Weights of a small mixture-of-experts language model, trained from scratch on English Wikipedia.
Experts: 128 experts in each of 5 layers, 48 SwiGLU neurons an expert.
Below are experts of layer 4 (counted from 0) of a mixture-of-experts language model. Rows are named router (the router's row for the expert), gate (a neuron's input weights, with its number), up (a neuron's input weights, with its number) and show model dimensions 192-255. Each number is 200 + 40 x the weight over its row's rms, rounded and kept within 0 to 999.
After each expert's rows: "mostly gets" lists some tokens that are sent to it at least half of the time. This comes from a sample of Wikipedia text that the model never trained on.

# expert 125
router,237,221,227,245,232,181,151,138,198,182,142,183,134,232,228,189,251,160,212,241,214,142,210,151,190,215,192,181,213,236,296,162,240,159,231,170,234,230,170,200,218,224,175,154,139,156,287,261,204,178,222,195,208,168,193,174,210,210,178,204,189,199,219,121
gate0,179,189,193,166,210,113,241,230,201,183,148,204,136,177,140,213,163,186,196,202,204,153,191,159,232,254,217,246,168,179,286,209,233,220,146,134,271,253,129,148,202,148,279,265,256,220,190,173,224,160,164,235,83,241,200,237,258,192,226,163,155,175,204,180
up0,232,195,188,159,267,138,163,167,293,195,243,136,235,220,187,169,215,193,169,237,180,194,126,227,205,177,161,223,253,144,268,270,180,158,195,238,162,189,153,173,178,161,143,177,233,186,223,281,159,145,150,182,223,141,235,164,154,152,214,214,194,183,176,130
mostly gets: "echn", " Japan", "elevision", "apan", "ung", "uk"

# expert 111
router,150,125,270,190,203,225,146,172,192,128,258,210,188,236,193,298,156,212,250,169,231,187,243,141,260,204,270,243,228,269,242,127,178,174,210,202,192,264,202,203,148,201,175,142,231,200,242,173,219,140,214,196,179,158,117,167,195,143,227,207,239,178,188,212
gate0,184,142,271,213,184,159,179,179,182,178,227,219,222,143,142,225,176,228,170,188,244,199,262,180,164,248,133,312,174,238,165,211,246,227,160,225,181,222,165,244,131,218,275,214,109,175,242,206,213,162,220,206,193,180,159,93,219,144,219,136,188,233,238,184
up0,268,210,203,268,197,260,217,95,200,226,180,157,200,167,215,200,233,259,209,103,224,204,179,190,163,150,179,161,169,153,195,222,213,187,249,158,250,173,197,152,195,138,110,232,189,119,225,143,204,239,182,161,171,167,134,197,295,161,203,199,237,176,260,190
mostly gets: "ar", " did", " born", " sing", "irect", "ay"

# expert 14
router,190,195,200,144,158,248,167,190,125,232,208,231,195,166,272,239,203,204,227,193,178,193,248,210,175,209,208,204,206,237,183,184,199,194,223,155,136,264,179,198,205,175,254,214,116,188,191,147,192,165,270,160,211,155,173,192,223,211,244,185,161,260,109,276
gate0,185,256,129,163,180,210,197,148,279,212,174,166,143,131,158,190,139,159,170,200,192,186,223,264,215,220,195,194,181,155,236,213,131,197,166,116,182,208,200,190,167,196,198,202,205,252,237,121,164,197,236,134,197,141,249,170,187,174,129,233,170,239,198,249
up0,247,232,236,208,179,170,212,223,121,154,208,242,285,109,244,239,173,268,190,175,281,143,199,237,174,195,195,185,166,228,202,257,127,201,230,257,196,235,205,179,197,213,186,240,203,224,179,228,176,240,190,125,132,202,167,140,146,210,170,210,227,198,189,181
mostly gets: "á", "í", "ó", "ö", "ü", "é"

# expert 65
router,207,163,147,195,225,190,235,188,223,135,245,195,167,229,186,221,241,201,163,199,201,173,214,174,202,149,211,171,229,139,215,210,197,263,212,147,279,178,307,168,168,206,203,184,208,144,191,195,285,220,195,199,233,232,251,169,136,169,200,271,190,217,166,187
gate0,233,109,264,191,203,224,213,243,120,166,193,193,254,143,215,270,188,252,245,182,177,130,191,196,223,157,174,145,229,235,156,177,209,207,156,170,166,244,252,234,192,233,164,186,181,180,164,143,200,169,269,187,171,144,189,194,163,142,277,227,184,251,242,179
up0,221,216,244,210,176,173,222,241,247,289,192,195,235,255,251,191,278,179,199,135,216,254,198,255,243,252,245,247,247,205,290,216,158,153,181,225,181,284,180,190,243,167,181,265,211,230,186,212,243,212,200,212,254,200,184,206,218,172,146,209,198,219,163,200
mostly gets: "100", " six", "60", "29", "70", "14"

# expert 0
router,211,138,198,228,199,183,216,173,207,208,155,139,191,300,248,220,235,239,186,212,138,188,209,261,120,201,233,219,196,212,247,261,191,230,212,223,116,220,262,205,196,246,131,153,133,217,223,171,246,169,292,221,100,205,119,190,222,236,168,173,225,214,172,236
gate0,292,165,226,204,211,148,198,174,221,183,231,138,180,163,204,171,186,169,256,203,143,205,228,149,174,228,243,122,224,237,202,201,233,163,264,182,153,170,172,201,238,249,181,266,157,224,274,126,218,190,191,186,227,190,191,209,165,200,173,80,205,253,265,284
up0,182,143,156,251,161,125,147,183,147,213,212,140,214,230,216,178,187,231,138,160,215,191,209,228,250,129,164,208,239,138,169,190,281,159,277,215,226,162,140,196,188,292,204,234,63,136,248,165,180,215,247,246,222,248,204,239,145,225,193,228,205,213,224,237
mostly gets: " him", "oc", " new", " son", " his", " former"

# expert 85
router,205,230,220,146,204,198,139,196,210,242,235,118,109,281,121,213,253,150,265,173,199,211,173,92,201,229,288,163,235,177,222,209,246,193,182,206,176,250,306,175,183,237,185,213,158,202,194,190,216,140,259,180,221,227,257,146,193,119,201,281,162,241,224,215
gate0,174,213,159,164,255,139,172,148,239,183,268,157,250,125,158,201,201,272,224,197,107,191,176,279,146,230,199,230,188,178,226,196,246,255,203,266,198,144,168,216,198,238,225,184,145,167,216,237,125,232,239,163,188,234,257,185,138,213,147,199,123,150,254,143
up0,179,162,262,244,222,197,272,253,257,215,216,184,232,170,203,187,198,170,220,255,245,111,180,200,225,179,115,179,176,243,224,128,234,262,215,222,205,223,179,203,236,281,208,197,119,241,184,234,146,143,163,246,216,181,210,247,206,152,138,232,300,176,175,172
mostly gets: "==", "===", " N", "====", " n", " ("

# expert 110
router,167,228,215,199,183,216,168,190,214,189,186,207,207,164,246,210,178,176,261,170,134,211,207,172,220,162,184,164,233,173,205,183,167,229,161,211,236,245,229,164,149,118,187,147,203,222,213,237,289,232,225,225,216,217,222,207,184,207,216,216,238,229,208,222
gate0,249,206,243,204,215,133,237,241,172,175,212,210,190,189,190,263,212,247,270,125,117,235,184,177,191,156,268,219,200,209,242,218,146,247,189,177,174,205,213,224,221,227,187,221,257,229,172,264,171,214,187,255,206,164,225,209,155,203,215,176,246,182,254,250
up0,246,217,240,181,160,213,233,181,245,172,158,181,201,226,193,172,168,139,163,195,244,142,192,222,209,255,112,152,179,210,164,203,178,224,218,204,228,262,238,222,214,140,169,192,224,268,161,141,175,128,237,164,232,233,188,223,205,187,197,201,73,157,170,108
mostly gets: "\n", ")\n", ".\n", "|", " |\n", ";\n"

# expert 4
router,143,225,253,282,160,195,220,199,175,154,232,271,95,250,209,241,223,184,180,277,205,144,198,88,132,127,283,180,147,254,149,184,146,169,221,179,253,198,244,144,153,151,198,235,187,225,227,241,239,227,220,191,159,202,193,179,186,166,265,242,193,235,188,181
gate0,146,313,172,191,204,242,209,226,259,264,198,261,234,213,199,195,172,176,263,224,134,156,167,169,243,186,184,210,232,167,180,154,196,195,193,127,175,209,208,252,264,227,271,227,158,177,202,191,200,168,188,189,245,250,182,167,232,181,200,207,245,154,236,153
up0,149,197,236,186,212,236,207,199,189,193,191,176,218,178,213,185,175,216,213,165,158,156,178,250,216,247,198,218,273,217,149,184,175,187,217,189,140,226,223,130,249,176,132,295,179,263,229,156,123,168,163,102,169,236,218,201,179,165,158,196,230,194,195,245
mostly gets: "000", "60", "70", " million", "67", "80"

# expert 89
router,168,202,173,227,115,191,230,232,206,272,178,140,106,221,174,234,251,206,300,226,258,242,224,204,193,235,216,174,170,211,212,223,237,241,162,160,161,164,164,191,205,205,270,222,209,197,202,241,195,170,222,191,144,283,271,175,204,187,158,187,279,203,218,227
gate0,200,99,208,211,231,155,265,270,247,180,182,179,247,99,217,202,169,203,212,145,117,135,243,223,250,207,209,195,218,207,140,182,153,229,174,200,221,193,217,195,205,179,215,238,188,167,177,214,195,160,279,214,142,257,235,183,198,236,193,172,259,222,169,171
up0,214,205,212,194,221,209,240,281,169,196,185,228,203,237,135,241,214,194,219,245,215,285,189,186,205,230,195,157,221,122,222,139,166,213,202,260,187,284,160,189,226,120,188,211,223,220,170,210,204,203,163,278,256,163,228,177,186,160,201,202,201,275,185,240
mostly gets: "ov", "%", " century", " States", "hern", "istory"

# expert 90
router,182,249,172,151,178,127,218,181,156,291,221,225,174,211,215,192,197,182,231,262,200,173,189,157,195,171,164,223,293,187,260,310,135,250,149,166,230,198,256,182,187,208,229,237,205,169,186,242,162,149,215,174,143,220,213,222,228,228,166,202,242,225,168,240
gate0,128,216,222,279,199,190,260,206,206,202,256,222,125,231,193,255,155,199,228,254,158,249,229,166,225,182,159,122,182,293,195,177,175,285,200,171,153,175,250,192,234,245,229,227,200,187,246,229,253,168,207,203,152,230,227,228,213,263,202,129,211,210,219,214
up0,177,142,247,186,233,176,225,196,159,163,230,222,132,171,175,238,216,258,200,162,191,234,216,236,205,268,239,237,211,285,188,186,224,145,139,217,163,217,219,179,236,169,130,217,249,272,171,123,240,195,190,179,218,165,171,213,249,134,275,254,201,221,212,209
mostly gets: " author", "ician", "ular", "ative", "ual", "ator"

# expert 67
router,134,186,205,187,241,207,152,209,204,273,181,148,221,186,270,244,203,162,181,196,213,225,202,179,162,199,194,252,176,121,192,131,255,155,184,199,189,249,210,187,209,275,189,211,154,242,244,283,275,178,138,161,201,227,275,172,229,185,164,218,265,199,137,294
gate0,165,193,179,134,206,216,160,157,258,131,214,220,246,165,296,204,152,98,203,207,243,264,191,283,149,243,128,207,123,107,168,182,228,207,152,176,170,209,207,298,216,214,190,232,219,146,236,187,231,189,167,213,170,287,199,171,166,155,190,142,246,187,155,231
up0,152,206,199,248,268,211,185,202,249,224,183,180,187,111,232,217,254,249,161,234,163,226,180,210,193,142,198,277,211,112,221,270,220,183,166,174,238,173,215,175,212,215,271,227,211,210,176,189,281,182,224,194,178,220,236,124,170,182,224,219,256,178,270,238
mostly gets: " took", "ured", "ted", "ized", " used", "ined"

# expert 115
router,186,210,226,123,187,141,240,212,165,240,197,195,227,210,180,201,244,235,266,204,213,182,248,165,208,187,207,231,211,306,155,237,171,199,230,133,144,227,209,203,207,128,212,254,205,209,306,156,187,195,192,178,187,224,161,226,182,195,203,247,192,249,191,182
gate0,248,133,193,194,198,149,146,197,240,169,199,136,202,176,211,216,293,270,200,170,219,171,242,247,177,267,159,234,241,203,215,162,156,171,167,133,130,183,218,173,210,122,223,178,213,188,236,184,190,281,182,259,178,131,234,226,119,281,237,206,258,92,211,156
up0,213,215,264,221,153,221,151,198,282,241,108,159,202,237,221,250,196,213,151,160,176,215,177,165,232,213,227,121,236,195,191,203,249,202,249,217,203,237,244,186,235,222,175,212,199,234,188,171,193,230,203,125,174,149,181,227,210,229,152,178,152,191,188,222
mostly gets: ".\n\n", "\n\n", " =\n\n", " |\n\n", "==\n", "==\n\n"

# expert 92
router,176,202,156,261,261,153,210,204,219,178,214,168,155,226,217,198,232,185,218,231,195,250,178,168,162,223,261,144,194,227,210,125,204,268,228,95,218,242,279,200,179,275,231,229,205,232,256,211,217,217,163,163,170,193,239,188,244,224,230,191,182,220,231,207
gate0,220,215,190,284,191,186,144,202,202,218,280,205,230,234,280,216,120,194,197,185,186,183,140,235,241,207,185,204,176,175,180,151,199,243,185,260,179,190,215,276,218,274,209,204,159,189,247,175,170,177,209,251,157,188,169,198,215,149,171,180,239,164,245,243
up0,229,176,233,204,121,236,152,191,226,149,218,174,158,215,74,207,185,175,203,219,198,174,215,213,234,279,279,204,148,127,247,208,270,183,156,168,204,211,165,263,171,203,199,128,218,194,244,197,177,245,198,218,167,86,164,213,225,226,213,195,184,203,134,241
mostly gets: "200", "202", "201", "199", "196", "197"

# expert 123
router,218,215,209,181,194,208,227,165,136,197,219,135,228,181,242,261,213,196,227,267,263,146,215,155,221,194,219,222,196,222,138,162,157,240,204,195,158,172,218,141,181,248,222,191,193,193,238,196,313,209,163,225,161,227,224,183,187,225,200,180,261,222,156,237
gate0,97,226,227,164,223,180,146,182,111,217,206,238,252,168,168,118,177,204,211,196,238,215,141,162,131,184,157,193,190,204,138,222,203,238,196,249,184,210,181,178,227,200,247,182,330,224,200,209,218,228,243,189,200,189,196,188,246,214,195,185,218,145,235,211
up0,172,113,193,239,201,159,276,281,280,128,238,188,264,148,231,141,144,172,213,241,197,173,245,218,247,181,229,224,175,165,182,164,160,209,194,196,168,176,143,230,236,241,152,150,176,244,223,208,213,190,240,174,167,149,173,152,185,164,216,194,220,232,210,190
mostly gets: " John", " David", " James", " William", "ael", " George"

# expert 81
router,153,216,307,229,142,174,173,195,197,205,191,250,209,186,307,257,209,151,304,164,187,201,209,188,231,182,142,160,232,251,256,239,211,238,153,189,142,176,218,203,191,194,165,192,205,165,217,233,218,166,260,234,144,208,185,150,182,247,169,204,256,205,168,206
gate0,245,165,175,123,220,177,199,152,183,225,229,104,271,145,261,152,217,142,239,237,206,206,247,205,149,242,169,184,222,154,172,276,151,199,193,198,206,221,232,289,158,197,233,188,145,191,249,180,188,158,229,192,211,203,212,225,238,221,246,207,196,105,202,242
up0,201,211,217,207,286,201,194,235,250,217,184,185,181,242,234,197,168,186,196,201,143,187,139,252,172,246,206,187,204,142,175,201,217,187,255,172,135,177,185,152,250,188,247,288,222,190,227,197,229,236,206,238,206,134,163,219,200,102,247,204,170,183,130,274
mostly gets: "olog", "ae", "ator", "ium", "rop", "oph"

# expert 23
router,157,242,247,130,211,269,146,208,228,184,232,175,173,229,182,195,251,204,229,157,248,194,215,201,217,257,243,185,214,157,184,259,207,223,190,171,152,249,253,227,180,227,187,162,194,153,194,183,142,221,278,203,220,240,147,145,213,98,229,251,143,269,186,209
gate0,175,191,229,227,221,264,208,231,295,206,194,212,134,195,250,219,103,157,287,194,221,214,221,235,273,211,220,231,218,179,210,194,229,247,164,174,202,247,246,167,215,154,267,252,274,256,156,203,215,244,242,147,198,161,214,193,232,181,193,185,251,228,138,162
up0,193,199,132,268,138,310,192,194,175,187,198,229,271,163,176,215,162,186,218,161,217,172,222,191,240,213,173,174,195,217,236,89,178,236,189,123,209,256,221,235,252,149,157,214,230,233,200,201,130,291,182,175,240,148,143,144,226,113,224,217,247,185,179,274
mostly gets: " (", ".\n\n", "==", "\n\n", " =\n\n", " |\n\n"

# expert 120
router,274,198,226,193,192,156,156,203,207,187,242,241,193,282,221,183,206,230,151,188,235,175,185,214,172,186,243,147,237,168,176,203,200,199,199,197,153,197,245,133,190,185,165,163,218,250,237,214,238,217,209,200,175,166,231,155,219,220,143,202,251,185,182,170
gate0,223,187,177,159,182,165,262,217,244,197,188,224,248,164,147,160,202,161,164,221,221,188,190,199,208,183,219,173,193,152,241,238,148,216,236,214,169,225,221,126,185,257,185,187,233,257,217,279,193,293,170,277,223,176,205,218,169,141,198,197,238,195,245,154
up0,187,188,206,179,124,167,185,316,238,195,139,232,210,213,204,223,137,245,277,210,162,174,158,171,174,296,291,202,131,239,204,217,176,209,183,251,176,255,182,193,208,257,192,219,202,166,225,176,249,182,186,155,231,234,179,176,182,190,184,245,171,203,210,235
mostly gets: " January", " December", " years", " October", " year", " April"

# expert 121
router,206,127,239,194,118,166,200,225,136,230,248,223,184,312,214,187,182,190,180,200,260,189,146,175,183,239,200,199,260,191,237,252,167,234,204,182,205,223,315,206,182,172,211,163,225,216,174,210,202,246,343,186,175,154,236,159,149,256,149,222,186,198,209,222
gate0,283,209,143,245,130,182,80,199,209,178,189,130,124,171,193,271,218,148,152,178,147,218,164,163,154,215,153,147,207,237,194,273,228,241,208,264,224,201,169,195,210,255,132,216,221,208,223,126,158,239,193,203,261,224,246,176,121,246,201,238,231,138,218,257
up0,138,223,216,215,181,214,244,181,147,209,179,221,251,182,212,137,163,174,205,222,140,244,134,143,166,254,163,201,225,204,188,224,230,209,158,253,145,151,237,220,204,176,239,137,200,177,240,224,133,225,259,221,166,232,249,229,172,128,261,235,191,192,204,192
mostly gets: " on", " from", " after", " through", " during", " between"

# expert 78
router,127,199,254,192,128,177,154,213,146,228,196,209,178,203,251,224,170,188,228,198,250,185,218,197,269,168,219,201,192,228,200,154,200,244,230,221,239,222,269,175,171,215,215,220,192,254,215,224,238,231,190,239,196,219,200,230,220,252,139,216,256,210,225,179
gate0,187,276,194,216,162,182,247,149,211,196,159,155,235,216,172,209,172,185,163,264,168,145,176,96,229,239,251,312,172,248,236,221,175,232,228,182,171,209,161,190,182,275,202,179,166,169,237,129,148,208,235,169,181,216,258,178,249,235,231,213,159,190,170,234
up0,185,172,297,216,215,239,159,227,202,184,201,273,244,215,165,266,225,189,125,137,172,203,185,210,197,181,112,221,157,158,141,228,219,206,251,191,219,192,187,225,251,228,200,197,243,211,230,189,255,194,209,230,120,236,241,238,148,225,253,225,259,251,177,229
mostly gets: " -", " –", " —;", ");", "?", "}"

# expert 64
router,202,218,252,231,181,182,186,178,224,226,150,198,199,215,230,178,144,142,227,200,179,181,154,171,223,182,198,247,223,185,191,182,241,226,176,241,253,169,255,137,172,128,196,234,188,202,161,256,295,210,160,260,210,163,214,177,187,263,79,242,171,270,216,183
gate0,188,312,226,253,206,210,242,181,185,201,252,156,157,272,178,219,140,199,206,140,177,253,230,171,238,237,184,263,253,192,167,208,256,189,271,275,273,181,207,117,162,202,199,243,203,166,203,194,150,189,261,209,234,175,247,208,167,176,150,179,205,214,196,233
up0,208,201,235,223,175,151,147,207,278,248,188,206,190,235,257,231,264,151,230,176,200,224,236,233,155,100,270,224,180,233,158,208,156,167,259,224,264,222,180,186,155,212,199,266,257,212,233,189,136,77,196,266,124,236,238,170,205,174,156,182,191,215,128,187
mostly gets: " |\n", "|\n", "|---|\n", "°N", "|", "|---|---|---|---"

# expert 57
router,144,204,216,258,209,179,210,166,205,103,276,209,134,215,196,246,243,176,262,261,147,245,175,159,208,219,227,233,140,245,168,186,164,269,208,111,240,259,221,246,200,202,152,126,137,182,233,221,202,152,171,175,168,178,180,222,193,223,191,206,242,248,227,186
gate0,157,215,240,178,162,247,150,163,138,211,164,201,189,171,247,229,201,224,184,185,216,179,170,207,254,119,133,202,183,213,232,189,221,165,189,90,218,212,231,217,278,172,307,221,220,240,166,132,212,174,197,165,173,220,201,179,128,207,199,197,216,140,300,202
up0,183,247,231,247,236,203,164,130,221,167,155,152,195,172,202,154,232,180,243,185,198,249,225,238,269,193,160,263,204,247,261,189,229,138,138,271,196,231,235,219,115,243,254,256,214,236,194,217,192,206,181,205,205,173,208,195,188,215,175,220,119,213,174,250
mostly gets: "199", "201", "198", "197", "196", "200"

# expert 15
router,225,178,219,181,231,212,190,178,205,186,172,148,158,215,220,206,186,122,233,208,256,178,134,142,142,232,172,129,229,190,187,187,207,219,180,150,181,172,235,257,228,243,217,213,236,149,171,83,247,233,170,169,132,200,255,203,240,153,168,235,147,268,181,169
gate0,212,217,189,173,181,166,174,221,178,236,216,238,281,208,231,264,198,148,211,171,246,231,230,255,105,247,198,225,237,202,247,173,192,193,226,255,245,279,190,216,240,180,236,298,192,203,278,155,243,218,214,214,203,228,191,199,193,219,231,233,194,239,148,200
up0,219,206,168,190,173,186,135,216,193,167,99,226,203,122,171,182,199,234,197,242,204,276,156,190,228,177,188,188,244,220,265,218,151,211,185,169,178,229,224,198,214,141,167,224,195,198,225,199,204,196,151,201,145,197,195,216,184,242,143,185,186,223,134,221
mostly gets: "The", " his", " their", " its", " the", " The"

# expert 21
router,211,215,250,222,175,227,159,123,203,219,107,236,261,142,181,228,208,87,202,267,156,206,110,138,219,269,235,229,180,208,214,169,245,179,133,205,220,271,180,180,177,212,208,198,131,213,173,183,218,206,254,188,172,163,181,244,156,224,199,162,104,231,240,202
gate0,213,164,211,219,139,166,156,183,167,143,176,307,230,155,131,248,169,109,158,199,215,205,225,165,155,247,205,249,216,182,227,256,214,206,138,173,179,199,162,176,166,279,256,226,184,284,185,216,174,161,134,252,162,165,288,256,236,217,208,217,144,165,192,176
up0,244,202,171,236,225,182,206,252,215,208,186,306,209,155,150,191,225,218,175,174,163,208,214,228,223,259,225,185,187,220,212,209,193,237,177,139,193,172,208,194,252,227,165,245,134,162,224,244,250,202,206,126,162,216,198,129,153,212,185,227,167,182,234,190
mostly gets: " Mich", "″", "ul", " Is", " Sw", "k"

# expert 107
router,184,232,167,167,140,215,173,122,201,179,216,148,209,224,183,222,219,240,266,149,292,136,172,208,227,272,202,198,200,240,189,243,236,192,266,168,249,286,267,171,203,196,199,234,210,120,252,173,182,146,215,219,174,241,221,165,156,155,220,211,148,261,144,220
gate0,195,237,198,208,226,248,227,201,259,205,202,192,222,242,172,190,207,230,269,208,249,157,215,249,175,208,261,232,199,233,146,292,234,138,223,146,84,164,168,157,212,251,271,218,195,238,195,211,204,195,265,216,171,205,168,144,162,185,196,204,283,206,234,209
up0,223,222,162,172,203,259,186,263,218,132,259,206,170,226,205,230,163,194,262,238,223,271,213,212,159,203,201,182,253,156,254,217,254,243,170,214,202,151,156,218,171,197,188,200,147,157,205,226,249,230,240,143,261,153,203,225,155,135,183,211,216,278,199,220
mostly gets: " \"", " (", ".\n\n", " =\n\n", "===", "==\n"

# expert 58
router,137,210,207,229,159,188,226,246,220,237,204,189,156,215,219,202,229,173,162,170,260,150,140,217,273,165,264,234,252,197,234,207,208,220,191,177,210,202,238,202,116,189,140,245,190,218,186,132,255,236,211,209,190,158,237,181,226,219,244,150,228,230,212,253
gate0,224,164,148,155,175,219,119,248,196,230,285,182,190,176,200,93,196,238,293,242,204,144,205,184,196,168,242,151,230,274,183,172,241,234,194,123,179,172,184,189,169,221,196,208,218,157,140,147,210,176,230,109,244,169,156,221,182,258,143,202,112,244,292,227
up0,236,191,184,189,215,219,231,105,219,219,211,206,213,190,110,141,182,254,174,121,248,156,238,148,198,216,194,146,183,269,264,212,193,220,189,251,184,217,242,172,249,191,121,131,142,230,148,258,229,221,204,180,202,155,213,194,190,212,205,173,217,249,264,180
mostly gets: "f", "qu", "-f", "ven", "erv", "alth"

# expert 5
router,183,215,269,193,190,157,147,151,163,168,226,179,117,188,216,192,180,242,253,183,201,213,159,215,167,215,207,87,237,209,141,228,218,244,168,230,177,221,173,167,182,151,183,190,235,188,209,211,222,188,239,180,236,299,275,195,160,292,185,198,260,199,213,161
gate0,224,321,135,256,172,153,152,179,274,223,176,121,222,192,281,173,183,202,172,152,169,162,173,238,254,247,216,200,225,192,228,207,105,221,170,289,225,165,180,194,147,213,192,185,176,193,197,162,199,307,267,211,294,203,166,190,165,220,196,205,174,277,155,216
up0,171,195,172,209,188,175,174,162,122,149,123,173,172,272,211,215,236,233,190,232,196,155,204,210,215,195,198,217,136,232,150,147,264,200,189,251,156,295,239,255,220,262,224,214,179,172,137,202,263,207,165,170,179,220,206,251,187,178,254,236,214,155,258,211
mostly gets: "e", " Je", " Me", " Ge", " built", "que"

# expert 96
router,243,239,253,175,228,184,184,138,152,268,140,196,157,240,206,218,209,165,174,221,205,234,154,186,192,153,222,192,286,219,242,258,209,231,198,253,180,185,219,196,227,167,249,169,153,216,223,180,201,206,297,195,224,174,170,209,179,250,209,144,154,239,239,208
gate0,174,236,211,185,243,197,243,108,110,196,219,220,302,264,190,164,208,235,223,141,234,176,129,204,167,222,199,169,164,273,229,221,199,197,185,251,214,255,224,220,251,193,213,208,233,156,206,224,199,196,212,198,230,210,211,156,231,199,212,267,134,197,252,182
up0,159,209,112,306,248,230,235,125,185,182,211,252,279,150,250,134,199,202,234,112,238,200,83,202,204,259,207,181,200,245,226,222,187,190,179,183,221,252,171,181,179,197,199,241,168,178,233,141,164,207,149,223,155,204,179,263,221,226,196,168,210,275,236,199
mostly gets: " Comm", " Ass", " Pr", " New", " polit", " National"

# expert 86
router,184,166,226,184,199,150,218,152,166,254,160,189,189,223,253,179,232,211,199,241,255,153,168,98,221,146,203,196,186,181,169,142,156,204,178,245,132,210,261,190,218,228,256,203,164,193,286,228,278,207,223,262,221,205,184,190,182,253,204,247,208,250,175,205
gate0,220,198,171,171,213,174,234,183,189,214,258,193,178,285,159,151,184,235,204,146,177,204,195,229,147,208,199,181,155,195,175,68,188,160,191,273,259,224,197,222,232,261,186,166,255,240,284,187,180,201,180,308,214,145,247,241,177,251,216,279,246,215,187,238
up0,150,230,145,154,237,230,175,243,146,170,181,283,240,237,169,157,221,267,214,182,179,290,209,264,188,154,186,154,232,167,167,166,258,186,156,183,170,215,250,172,180,227,209,186,191,120,195,186,221,230,225,287,230,197,261,181,217,190,177,188,256,194,290,191
mostly gets: " William", " John", " Rober", " David", " Alex", " James"

# expert 95
router,177,202,204,236,159,160,205,173,167,240,194,200,226,288,189,204,157,223,199,232,242,197,199,164,264,121,281,216,256,164,242,200,203,238,200,209,202,235,280,147,161,195,232,205,182,239,197,200,243,185,213,212,163,187,252,215,144,278,123,179,155,247,284,195
gate0,187,187,223,185,264,188,191,194,117,127,160,204,198,196,151,303,281,177,142,236,228,138,140,207,236,225,287,284,120,212,211,175,172,201,265,232,214,184,213,151,205,241,140,226,224,262,187,197,230,205,205,178,214,212,215,186,161,178,182,169,234,172,293,88
up0,201,198,212,179,174,205,199,234,186,163,190,144,246,231,162,220,186,207,244,175,220,157,151,162,134,183,248,190,220,139,198,178,187,193,197,156,165,227,220,91,140,153,203,195,120,204,172,221,262,226,191,97,157,232,192,260,188,244,272,214,155,100,155,197
mostly gets: " —;", " JP", " ·", " −", " USA", "US"

# expert 12
router,261,227,143,196,200,234,176,124,207,250,203,130,187,228,227,225,192,195,204,173,271,205,222,203,115,222,288,238,156,206,188,207,215,238,220,248,223,186,220,148,204,238,257,193,115,167,239,206,180,195,189,203,204,166,144,230,229,180,273,268,234,284,149,238
gate0,178,265,139,203,207,161,136,184,214,199,163,206,267,176,241,168,249,217,144,216,186,219,243,221,182,167,207,199,187,249,185,317,190,185,246,231,273,220,176,189,187,141,199,161,186,162,169,165,221,210,221,183,200,217,172,238,88,267,196,175,255,197,157,174
up0,182,238,150,120,177,183,231,144,175,225,241,236,215,178,230,246,281,190,211,242,201,278,205,160,191,200,191,168,186,166,199,240,262,198,259,198,243,229,152,214,112,187,212,124,187,149,145,169,193,268,186,164,162,154,208,221,135,225,182,214,187,292,175,207
mostly gets: "i", " University", " two", " School", " North", " four"

# expert 29
router,238,143,223,227,175,199,191,182,123,212,242,159,259,153,278,240,232,199,233,207,226,162,252,244,167,126,192,177,232,221,230,178,252,238,187,194,159,214,187,204,212,196,192,210,182,166,204,166,194,191,206,136,182,200,197,194,275,140,162,201,246,217,155,275
gate0,231,212,116,182,207,229,212,142,210,210,199,156,182,186,172,193,232,221,257,215,219,177,249,244,174,121,185,256,222,285,250,210,242,224,194,214,249,226,213,203,167,160,188,213,182,231,250,166,160,175,266,153,122,234,218,146,196,143,190,200,163,212,141,276
up0,231,173,199,119,197,192,203,193,206,169,220,182,191,213,180,121,85,186,194,219,249,222,235,164,208,196,222,208,186,203,130,196,148,210,154,168,209,121,232,178,182,257,215,212,209,233,182,182,183,226,120,219,258,231,167,264,146,212,259,180,214,228,225,106
mostly gets: "á", "ó", "í"

# expert 24
router,152,201,179,145,267,154,242,175,212,230,216,219,115,204,220,137,170,186,186,259,205,239,236,120,200,204,166,195,202,225,282,192,266,303,242,231,150,256,214,148,200,198,179,243,215,211,161,219,259,200,173,244,218,219,211,174,185,244,110,192,201,259,159,187
gate0,218,170,180,152,193,251,235,281,163,255,174,189,186,170,278,130,188,228,268,200,172,215,226,251,248,167,188,221,191,256,178,202,252,253,242,181,175,314,216,177,180,198,217,225,207,151,209,226,230,160,234,167,221,257,270,198,248,200,194,162,235,240,144,187
up0,224,146,252,273,139,184,215,250,250,184,231,195,272,153,234,183,254,207,170,157,217,207,194,242,193,166,219,145,194,148,203,176,222,176,157,214,265,244,194,176,168,261,211,254,229,216,176,158,208,241,177,211,164,173,161,179,223,123,237,209,190,231,239,152
mostly gets: "at", " Pat", "anguage", " most", "ilitary", " more"